From a checkpoint of a small mixture-of-experts model trained on Wikipedia: width 192, a softmax router.
Below are experts of layer 5 (counted from 0) of a mixture-of-experts language model. Rows are named gate (a neuron's input weights, with its number), up (a neuron's input weights, with its number) and show model dimensions 0-95. Each number is 128 + 32 x the weight over its row's rms, rounded and kept within 0 to 255. Numbers have three digits each.
Before each expert's rows: a language model's description of what the expert responds to. This comes from a sample of Wikipedia text that the model never trained on.

# expert 53
What it handles: Infobox and section labels. Field labels and headings in infoboxes, census and election tables, such as Coordinates, Historical population, Popular vote, Turnout, See.
gate1:164098138104183128163126091129117148148152120200096117079163161131140159133181083180137098164142146176133133155110165088133087158104201116111114145083080177146099131093131130118093120100174107113087167161086118138147086098172113148122143143108081097148124098137139109117127101116105113150
up1:135126120169110143131085121185130122114155180119103135152133134148127075133104110103162130093151126110101114100144099155128150095119137065153064126130091131117122137094169114137126096164137159095133072174138146161107156127094089131099171088110138098089103175118122148134141222128136126138

# expert 9
What it handles: Names in pop culture. Word pieces inside proper names and titles in music, film and TV lists, such as Hy-ena, Ple-ase, Telenovela.
gate0:135090095128128113106145098147105103144131116163149132100139053096112133089092150117154114108140146081078096122129099088105159117163164165127144129072084115167135122131157172130105123144116127122122112125153057139139124113162113089130103102128122157173139135125164211140145204113108089173
up0:057136134156092106105199155151183143113111152164085161147130153155128164149140098139153092109163098095155044138146122119120157137079150147078105105156097161141093109161157162142144166131153167082153150158080186080123124099141130110092104184128068194245106170133186127115159143181104117161

# expert 21
What it handles: Institution name adjectives. Adjectives and adjective suffixes in organisation and party names, such as Democratic, National, Consultative, Educational, People's.
gate0:136116088085089115158158124113120097099119138139152191117059112157106108116075159148165182118188180102113098108129142204149178087131106107153090132108075163106122102123124129169094150107116125132078165106176083134122141109186178147076138140148133129140154169157150152135131166108144052148
up0:121042148153162149140184106117170132150082124139104131121125191079131158135172087183162088111103086113103125119183088137067133093127054125154111113152109146110101113146189176142150128118108168130108096131084124107106112148127120130097093094135174109176145110140123110139160114152113135170

# expert 16
What it handles: Quotes and sentence ends. Sentence-ending periods, closing quotes with punctuation, and contractions after I' in quoted speech, like ." and I'm, plus ' of' and ' and'.
gate1:147077074136165073089136146085161090121098125131142128111110143136088179120090105141163156168104118137100151131134109091125094133181201117105143103102148138091102082100107092116130108129080095106186178137204146111140138081095154084094096128136094107207120143100106156144156152148143176130
up1:080111148167178140114103099125054138139155141166116130132115106100107128122072179146062126164208150142096084115114142146160198104080150129173100119130179136126128128147086173193091138148164162157113105108173158132106166136117135180101101114066141135104094133159149140094184112131173162122

# expert 52
What it handles: Census demographics text. Words and numbers in census household statistics and percentage tables, like households were made up, no wife present, population, %.
gate0:157184118173163142157142186084143151128157128099143116165108162176091151065163089109110134173129124135084147066143160117137175133117170086115148076080105125161163081176121067170137043113098102172091156081120083120144109132144083164094109091134101176138120117132121198108155175162101075133
up0:144107130078148120095111097114152144115080135071148189150172145072155088169071096162143132137141146127139152110131181095147122127125146133150177124121093106158124145143166112159101081116111128069072110184108191107107105111129149135214145117139101113125130117207135116120118123069114073131

# expert 44
What it handles: Media credit fields. Field labels and nouns in film, album, book and TV infoboxes and track listings, such as Original release, Publisher, Produced by, Studios.
gate0:167075155102194097129131149139117101143112146146110126068085104156116106188159092118126062157129167136187110111150144139150102115122168109108150122109157120124164176177160137117063184047145101164122068158119140072132154095165160118098136170128201108150170175106067124127168201113136175098
up0:126118133192079122138100108124093111110134134135177118193173219124118065152090127077130157152104175123137128105086089151107104072129143153088171138152116161151110119135096061109146071075143119134151176145169121138155142108062117151130123143057105156189174141107152149130120113106098128144

# expert 50
What it handles: Clause starts and URL pieces. Words opening sentences or sections, such as During, Meanwhile, Plot, Reception, plus commas, percent signs in vote tables, and pieces of web addresses.
gate2:176112097152147151154201090108176158130099091106106134108071162124159157112141131089149122187171137125098109154130091078132136113115088136150185173090121051161036173130111136110090141099134126146096180100093130099124216166150159133110117134159108169124134135119147114172139116169145180089
up2:138127137114113124127120136150165135173108155142179163178177141134103147150113087203082151099117188154128130087154119145097139178110169091155112106142106159153104091091120160168162085142140068149121085107083199130152098146148091095124106145125095101153137200181103129082129143137102076178

# expert 31
What it handles: Tables and results keys. Table separator rows, pipes and column headings in sports and election tables, such as Partner, Pld, GF, and "(key)" lines.
gate1:096110143098075177157147158136078185211156200085074171122120101115149141135151075130132130140086119106193112105049165154149138136101120128165107143122144163101134143128167061079111104130051122168098147110113167087126124149148156141172108116143121189140111171132096090087191129185163097152
up1:178129119187123078167120040144141102172079117126152123075114127111158124150123130045094109146140097125152109166109136177177020097171113173120178115158126167112100159176124115168164139143133188144128153123112150097108132106084158153129135176127125145145137149145123123103152109166108084195

# expert 12
What it handles: Passive participles. Past participles after was, were, be or to, mostly in passive constructions, like launched, distributed, unveiled, seen, developed.
gate1:125107141121178165125162106112110147134164114164131117046136143100159107068119082079135130104102172140133071176128103152198109166096125138025125204126144135059133123167139118078179142150118092119135121118149071150093113149147181129118171114128116156148119143122151165075177165130146117111
up1:115130099188195180114167117074151138091127125120098183073147149136135111174180140112107162141087159153155121152093102158157115098186147185106128187088127130088118147202095126107144127094115135134121109115166100189163150128092205128111112180111112143103177165114091193102133147115141168063

# expert 23
What it handles: Word-initial fragments after prefixes. Opening consonant pieces of words, often after prefixes like sub, inter, super, such as sub-machine, det-ect, ind-ef-inite.
gate0:171101086144106135146137113177096112138107124122087136120164102156130139110155122139097085175120114082146128090126147171171129130159108130143143110099108111026125129128191085100101139118125193146129121142115135124122085156147109146075075175145109187118136135140050150123152100112116131193
up0:079175162111112132118138109092156117119147124065125155115083106125156120122115142158163121107126149110093131112109110206125124062142093189096170138137153104108159090189103116205141131136123166155108105086175053160152138126131115105134129091129104170183150118083093130084170150128060065135

# expert 36
What it handles: Arabic/Asian name initials. Capitalized first pieces of Arabic, Turkic, South Asian and Malay names, like Kh-azar, Ha-que, Sar-awak, Bh-, Abd-.
gate0:077199102110081096129176120073172110129201056153138097100159121097103151128157087081125059166138100181120159183129103153060123069123082137137145147117103101102081066120132155131128146098149115132074153098140110067121128114114152049187138208152121122162128129119178184158186156163142104075
up0:199103140129082164124127147170117176134175148106120158110105139157116102133195065111092166195096127069085115113172113096162166100188144119150158178156103161086171124191143116149151114127120144123054115088137073149144087105151130190076125088115136183087106081121071124130120059104119132183

# expert 7
What it handles: Romance-language name pieces. Word pieces inside French, Spanish and Portuguese names and words, such as Enc-our-age, Agnès V-ard-a, Clá-ud-ia, du, Sant-ander.
gate0:050124156028147130099134144138154132114191165093132119172128143118154113112172140166125143107174134101155191096157123077093091178158110144084068181104094125142119046137141131130160130161156102138119168143144091110093134119130139108082131107157109105073114172154099170152162120123159085147
up0:117134145155146086189147126173117133095088166075062112160134151119146157122107129146174153105045113142132188088158156166132125128165119094093153169142101124152125059124160083088153149120160046155100105124123127132120137133138193110127080159133167075156105144129122164186124074095146115122

# expert 3
What it handles: Technical compound word pieces. Word pieces and suffixes inside technical or military compounds, mostly in weapons, ships and aircraft specs, such as stain-less, anti-submarine, pro-long-ed.
gate0:087073106106068133142107192196107199134134136103106058145102085176080135176139190119105085099141151169050113191088140144096102155153110148100062100109121159114129102176125119118173105142161128095095137130057097172171099148101089113100121089075097170161132119150174143179092092064122170130
up0:078108075105086117114105166144157155082104125160123143138138105145095132126151230112073116154111107175081065173151134158141121132148159173134118120070152134097150075109121112153109097108118139095159156153172174124146082107138090140108118113036127138133098101099075170138145116118153154098

# expert 17
What it handles: Lists and career entries. Spaces, pipes, line breaks and name fragments in bulleted lists of careers, education and personnel, such as Coaching career, B.Sc, Ken Bethea.
gate1:152189107067118126083099162177114125152134137110064118166055102159131108106147118143128066105082082181124175088109101131132142108120141145171126149108180129106125178137169145146120097123111053092200134117117140123066173183093128134152170082160116134132078107110182104142138177160162155096
up1:125116148092087152124129151145132093164104090142144100116134160100125089091088116165132124161108134117106133132118133153205209136137178112133125172105138113124128185123189104045132135130051172089082167059186142205104170150127121073124094168121173166093092105100118104086160174141150129118

# expert 14
What it handles: Quote ends and line breaks. Closing quotes and line breaks ending titles, citations and paragraphs, plus "there" completed inside quoted speech and words within song titles.
gate2:131107091085166100107132154152121128134133131143106117100106108143133128172153135132106146066160100191122111123102172148197113115137116161122118154091133114128114099076193144161076107135165166162130139178113167107105095184161186133113160125177113143043168134087083090142129197129124123168
up2:154121112125098148180135050102107083123062159119169159107150149143131121095130112084147125129093105125135131076116123202139121147114112084180173125158132154140168135177180091090097154126164073141154127075128078206162165131140113129096109148114151149180165082143101169128142082112118118095

# expert 28
What it handles: Math and phonetic symbols. Superscript and subscript markup, LaTeX pieces and IPA letters in math formulas and phoneme tables, like ^{, kx, langle, km^2.
gate0:085164167110123095100108167160183118153095094123129112156094086114096124142140072158134125115142100139156135105154156134147149142136144108190101145138165095115129135138113151116131139120196122103148138139088123138102190054110101159158072145151160126116126119150174192149160185102209092126
up0:119141093099132088149096175121076102135145164133171146130164141108135062099146083115127104138102091128138144044155115185129084162122163140087178130148126187155143153149129118140113134128107148079139121122097097142172130126111140142088116137089075184109137118112125105149122095145135187224

# expert 60
What it handles: Sports and military nouns. Nouns for teams, leagues, schools and military units, such as Major League, High school, Regiment, Battalion, team.
gate0:076137156126105157100128139110117178136160154119111128075142107099114092094121127139161104194149148114083130145134176128159127132122092105164155181154047099154143096118118128125075106115136178124119115099168163168112082073224184073108112190146066152146152130087092077114140098134133094146
up0:144093143147188161100088156116148144172194092158092124132151140156125077134102176140109140137099159198073137119137115158159146116155161117126109173125072085127155097184118114129069104167155123142098140127154204093116097127096136090127141111164095197123115125146125086113146177154141117152

# expert 2
What it handles: Film award and name fragments. Word pieces inside names and words, especially in film and music award tables and filmographies, such as End-o, Ens-emble, Sem-in-ar.
gate15:118160142112123140151145130199063168095071103120174027211080160106102132148129106133168126072129100112151198100150139100096175108118160141161104132083129136165073134108159131172147156086126052119152133133095125157095083163104211099131141084104106087158140113080105151143101166140080162090
up15:142130057159180139138110088082125113144200097116115181081135122189131153136093121168083147124143101152136042119147084093120091067167116156154170127122119147058114151160120128078072123192117210125152143079118134122131126124077127136067151175163125149136098082110209188154096155154148145085

# expert 1
What it handles: Quoted speech contractions. Word pieces and contractions inside quoted speech or song titles, such as You’re, we've, "means", often completing a split word.
gate0:158107097121134087093167153081125134135139122147178149150134127117159129133184123101115192125119091095111150109111127072148166139135113142091110154152098171156112113119168167174120108166083120207134161098103061164134105138134172185125144174098096125104126092154149186119157173124137121103
up0:152109137068096163113145118062175092152085120181119113126165166142122079168114103123108162161127205180191089133128133156156145042121082132097121116134104111129076179158163138154168156183142137140178080158129165113134156198172115205105128103108044116121111167169124115112129122131124159121

# expert 56
What it handles: Table cells and pipes. Pipes, numbers and first words of cells in wiki tables such as election results, chart positions, squad lists and track listings.
gate1:143116113089175076159112111167150142131111115155084091142120124087095208131150098088086100118094169155155097138159128143100102133106152146195109149073130163051140174098154091166109130196122131116125095128109075122075106148103130068128155133178125128135172176107131087127087110081094101149
up1:163113151170092123116166097120109127118120104172154131071155146080183124130110154139133096149112135157140147184156172099131097116036111154078116157155067175128146094134115128125125127106130083151147113146100131096147140192178128149134145177064098155157056062120119110123206144113098130125

# expert 49
What it handles: Place-name endings. Final pieces of region and country names, especially -ia as in Persia, Silesia, Austrasia, plus Africa, America, India and taxon endings.
gate0:102153103057178173134163120145105092149127148070169094128136139122178124184188085180136077164085149121167122132089183155162145134136089120182118111108150175126118134147136131167053178091156070175120170178132184119112156114131127173144121159172151121163124126109200138089094119091131136098
up0:119107105126122139105108170111106190102128182160133124152178158132189125117094058109172125108179164152147149086099081105159116182182080097178110119141181073119088135103082173153152101162170119086095144115157150130131094134113141151120133139120120172080085090113136079164140100101086072107

# expert 40
What it handles: Place-name endings. Final pieces or whole names of countries, regions and historical states before a comma or and, like Spole-to, Patriarch-ate, America, Iraq.
gate0:092116171101100179170144120052161131135127150132074133165145120140138121102119068153145143176112096133076123115127131175130100116091115148097131119160128117169153098093154086152127211103084083103150128126132120140067100144180098153161113091133105123170089174136147152114136158157175161169
up0:173095147143119175156153082163118109118129150112157194123085118161121114181111102103163155158078175122118148119186156110238061159139126128123053117160157105132122092102147143114161132122126126118150138087106093092140108160149092093139106113127111120134092154157140111109119183153097090126

# expert 62
What it handles: Narrative function words. Function words and pronouns in sports and career narratives, such as coming on as a substitute, at home, himself, soon, and cast-list "as".
gate0:095140097151141112164065107135098137130146145171108165101147133153158106091162094090152137187108138146126079120097111079141132123109126176173144090108187115172154073081093132074128082127129157049137139121132057115148105126101128110150088097095115133120123124134083106141087129104159131114
up0:149104155100168111066106097096143115103120146127127167122127103126191089151193110170074119178097144092152089060090090148138185153198111148126078131138143131137143105160157111112087152141083149157174121150121086163062134109113132143143128133092101116117159115190166155083132082151191103142

# expert 43
What it handles: British peerage and places. The piece -age in Peerage, Baronetage and Teenage, and country names like Scotland, France, Wales in British history and genealogy.
gate0:118095131148140220144144133168117113109093111057138154114086101178181170150091080137142132092117163212118054147131092132118111079050111123143134061045116119187117204144146148165094172162113131114082158124114098108179101091164122108144156124114119109122090156086134110127126121131129116086
up0:103106087104169117127133133117091125098103096087148109090165059172153136137064112108114106119131116125054154136170144111146162098126079125145101176149127142108152091128103113084088097125117178080184112068145118180184157133141177167100074104158128147151176145102118176196157131079133110117

# expert 26
What it handles: Sports teams and results. Team names, opponents and athlete first names in sports and motor racing results tables and career text, such as Detroit Red Wings, against, vs, Chevrolet.
gate1:105136051141083146101103170096147212122134085077167110116106101072106096132135103126107099147181104107122141143161096155165132151145127083155131102158132107117113146133166168119157159126167102159099137109120186157040133127123141117080143136114182142137092171096131094138121096109155109131
up1:187123109173101093141117098115097124123074172128111139127111137117092108130082129096147135095130163180102062064127153122125157114155113084172133152082153156144052170073180117094073116153155142155112096097187112145179106089090103102081117107160111157113145118083162137130079152102061155087

# expert 38
What it handles: Taxonomy and science infoboxes. Word pieces and terms in taxonomy, chemistry, astronomy and medical lists, such as Order: L-itt-orinimorpha, Rot-ational velocity, DTXSID, LaTeX braces.
gate1:147133181128081146169128116116121128124093166100076079152073169120122106080093099171096105085132091109125097150098134115130134116122119106191130090126116098123185114085134117145156139133092118163123119113126128157120131144131150098101151090141100169119062112084136112099110139184124190109
up1:099113156103152174114112139122100127139110123138147138126077124152112104199127106096149116143145103188101146173103098164118143143117138175058157150148126113078165174171166114103112139128148149034183127101128173152123116157123092140161109128105084079093143131119119120103132137127160140138

# expert 19
What it handles: Past-tense biography verbs. Verb endings and past-tense verbs in biographies after he/was, such as appointed, signed, studied, clerk-ed, emb-arked, repr-ising.
gate1:158088122115118050146185113226185097128063183197153140149073146120165111188160134184176116156097106122124082123123090123144165090109082115159075063166165077161095148102137155161093183174119114125114130158186151133080185143103108142106123127177137141136142076143093111115111135153159134151
up1:131140162151171147128127126114114080103136094141119151108122124131112131100172144072170164129141185064166185146058126117189114150148105125119130164109060122107139128051112106074172103098110139083183115121130095139146101129149118089139048112083196108033076149118149127108100111145163092131

# expert 24
What it handles: Mid-word consonant pieces. Short consonant pieces inside longer words, like im-b-ued, em-pl-acements, ant-icip-ated, and LaTeX math commands such as frac, mathrm, backslash.
gate0:098107149106144158075131108154119150193153100125117084155104131180164091090117152183124154101147134138084094085145185093181134127088163147118092173104172134107047127138113143133093109068157130125115092096141088146130123131123118077140154134122116138161144077108130096117077175153093095160
up0:147162087111139122113101120144155148094061141116154113127112107124121106116086133185171082097127128104141182108175110113156090123173091100137033122127123114114110131159102109083084164074163175154120138108134110064112116151123091119141111130134156179122108092113162154165095150132140060135

# expert 42
What it handles: Sentence-start temporal connectives. Prepositions and time or sequence words opening clauses, such as During, Until, Following, in, and route descriptions like before turning, extended.
gate0:130125169093150105081106148093104188128164132081131126065123083178096118134131129142138100108109089130096108115127079107130137107138124124142076128134090130133122080068172206104139137150115132142163152183184115172153115108116141185172111089089149138126120140100109137166132117192103156117
up0:052157092113072102156124124160126141089104147110098145169102123032114098079140098113135147154153134089115169158118120144184129129043154175121168089156152174181208138136090090139122139110136129113135108130150112111133157178059142110152119139119135110106173110122117161140109178132173126077

# expert 37
What it handles: LaTeX and technical pieces. LaTeX math commands and symbols like \equiv, \frac, \mathrm, ^, plus word pieces in technical, phonetic or Buddhist terms.
gate0:101169118082100179153165124127073096093109070147103142117163124093124098146152193083098096170120154151105124140118124111117052187122145180081133136108138142136081087153107145069091144148136073104169129175119122155114124074153086163083187158169118151032134111093145140126145124118105137165
up0:108110121109126106124108138162136184096173162131120132093154127138122144179119043117122152143096111054161143102136092135150126104108108157119161124168172114123113070132166099102181187138126085131140043152158096179156121149152164132162150109074115194153119149157135095135098100197123115174

# expert 22
What it handles: Chemical and technical codes. Pieces of chemical identifiers, formulas, race-result rows and asteroid designations in semicolon or table lists, like InChI, CH, /s, TA.
gate0:111128143099166061132110102182146121180152130086089151118133121127176131131145086169114118129138157065076102172201112103156178104179100101113098102105080159136115179151175119113086106126138144166137130130102159142077135172148193112099114084173164114134068124112118140090197101112136142124
up0:133176172078124126077091078122090145132097117133083140074177072135169105139173183128139099123058129156158128108117197129148083099100139140100162202136095111140119125110124171125071147142155140120128147122130117118132164170134144157104137175122157138121128131160131104095108159158085114107

# expert 45
What it handles: Section-opening words. Words opening sentences or sections in film and album articles, such as Production, Review, See, Reception, Plot, Nominated.
gate1:195066114168161151159127172148144186167178134134118067120113173139064154090120100110092151190173086100131157119166088112142086155119158113127135170151124201153149103124107117124129060131055149100099116063144115115075100155109119108146151068136129143149087167126167124100170081170142103097
up1:107160188073135120122043205087080093200147108164183099098135120125133084173085173183139145151113139140098141119121135149090129181112053120059119129134125119141148124111121134168137094142120116136131130159118145145106132130113119098188092126185208077073120120080141143149074152119160075161

# expert 48
What it handles: Geographic infobox statistics. Numbers and labels in place infoboxes for population, area, elevation and coordinates, like Population (2010), sq mi, census.
gate1:144143100091186182146109113099164152161152109090186077049142093155141167135098117143138118132110167116164102128154111145149107134104138109163164136116062092148098164169145155121157098140116168129125158115169129138129100149086128091158095079104138088153128147132144111088109132108090118149
up1:117137179101056167120078081126164086122144131154149217135137135180142042141156112122058155100090122097175114135072092110130165129155115119115188108110155176136143152104150138126078184170126153111141130120135220100212100123170160183114191097145135134082128141144162154040112160198140094114

# expert 54
What it handles: Table and numeric digits. Digit pieces inside large numbers, vote counts, ISBNs and dates, mostly in tables, like 7,307, 978-1, 2025.
gate1:139141129134118106126079156178123121147136117111061115180135165125054090168164146168114099196121133150138125112161170066153087093098138103167154087049110084153086131102153111163100137148121120149134105152129174097116088112171108195163108091114177176096096089051113154119126075113105077090
up1:117098101137181136099169090110087159125157116147135145092099124102132160119083154064158114093086108120136099177082127185115146173120140166061134110152162123088159114179148127069151109081134144064141183141133122155122151122096153107091156217116096097142165157151148095123123175143207176094

# expert 8
What it handles: Sentence and quote endings. Closing punctuation and quote marks ending sentences or quotations in biographies and reviews, such as ." and ,", plus verbs like graduated, praised, resigned.
gate0:119116105164072114139192094163090120138073122116127150170206147118154075161128064152188108115125063122106143150151149075138119107150143134112138147125183133124140099137098128091087134104120122085106148151162130108117134115135089145100165106081118109142160159100127140128117122075069063120
up0:138096180097069154126116118108166090141096175085083120137150102096114107143116156141169114128114094114154112099102129071131132141151115168198158166145118101124178093099101119114100151140139074172130150177158125091100099134149134102143150102150148046115124097075131067182131133088121091099

# expert 10
What it handles: Foreign name pieces. Middle pieces of foreign, mostly Romance and Portuguese, personal and place names in tables and lists, like Atl-ét-ica, Cast-rone-ves, Pucc-ini.
gate15:190067104142067189141162126152108128131160120107062148136115149136184112144141133178024171074102220138135147150128128136148163128092104116141126130129140102107110150172123124152167098132094147124158150105091103142091111125120165083174112118148136114081135138115119175144139102123101099134
up15:139136143078096109109126122149149118103165187108096163113105127065203100169125077188111117072140151108166143152147094140176150213137134121132089158133146150098113108103148139091163057166109181129167171148052083169133114127111127104145081112099112036143113173119137154107182165096117081103

# expert 25
What it handles: Legal and political words. Words in law, courts and elections, such as Supreme Court, ballot, delegate, defect, plus pieces of Somali names like Abd-i-weli.
gate0:127115181119126105140100139067128164138048121181137128168106161101118179119162087113089112117148144106069126123099113126176123101103116151147108149087082179175103138120170101095095159155117142120143105120150088130124083151110080124133199104173061138107074159093073084157094177101130156123
up0:169103151053027113158119093165115163103112127079150089153188073091043132143129153125119134118162170070115137094139116151109170135123138122140156110135154133099123190135087128145157112137088127172154142149062115087122138151176154154108140137112142168096140112083194084190166125072119119156

# expert 15
What it handles: Quotes and reviews. Reporting verbs, closing quote punctuation and table pipes in music and film reception text, such as said, concluded, praised, and ".
gate0:119144161182096123141127124091141136107164100123156123145158228115157127093081115095140135063100081135072113180112099110114169125100148090142203031136155126187144146113134120098198098082106148120123104114129127133141186094141136114119083170154140162069126152114085136123096121130147143127
up0:133110110188129151079164108088123145134128133149108099117148115130105098101169186119177090069118071148131140127083120090134172158089168096117136063115171016129104176110116128129135112132154097171161116147086110147176120135193103120111135139132157141122163109117112098165130156145122137173

# expert 0
What it handles: Biographical past participles. Past-tense verbs and participles about people's careers and works, often after was or he, like directed, wrote, labelled, voiced.
gate0:214101148092153082129138118165146102143081174133128069142048047140127140136105127093136137138120123081130116132134163167092084090115174136138055093119150123108109113077160106085130152176099177120087127100130094128151166217085087120190148157171088118103162091139153120104120129107161114116
up0:155213163085122183073202096117104106136121103141099134137124101142119116158152110118117128125187097128092135079156134134174149106107151154090112093093143124133104215085146158090116141158115153108085143126101143116079141115102090081165138115133124112131148117108137161106140124120154159111

# expert 30
What it handles: European name initials. Capitalized first pieces of Nordic, Finnish, German or Slavic names and places, like Tu-usula, Ti-ihonen, Hels-, Mold-.
gate0:078141145069189131152121096153159161143125112111159097162138140128052064106140129109145134113171147158103106161137151192168166068130085151158121144143108117112107112108120129160150108156092187114124111101124174099126093197142125090112108127190172114160158159131150137075150129148088131167
up0:194122180134157095091196113095070162120120150084127127142169097135189189128154191122089112119050134161107186186076150166075121103138109077121121158103161109158182134091094092078192080175074115101145106200180115120108183138141143101127094096160086157121121137132128101155145121146159187110

# expert 11
What it handles: Mid-word fragments. Middle pieces of longer words split into fragments, often after Am, Ar, En, as in am-ass-ed, Disc-uss-ions, Cam-ou-flage.
gate0:127167130132102143145096134087118146054133162109134112141130079095125112116159096070158124105164150087141053165087086174175072089136119187118129085131196123111098130133148140109164066139138099082190145142142142193086119165123171101120174135132126081134186133097125072172162130046142138155
up0:201102152066089173161145126131152163110137155182155140151101142058056137129064175180135153182096157118128140047126121126102159179095186053117117123140142084127141126151102101145078137106146108132139138132109118083134096141116125169169113143163106102176170161122122161145173072128072096107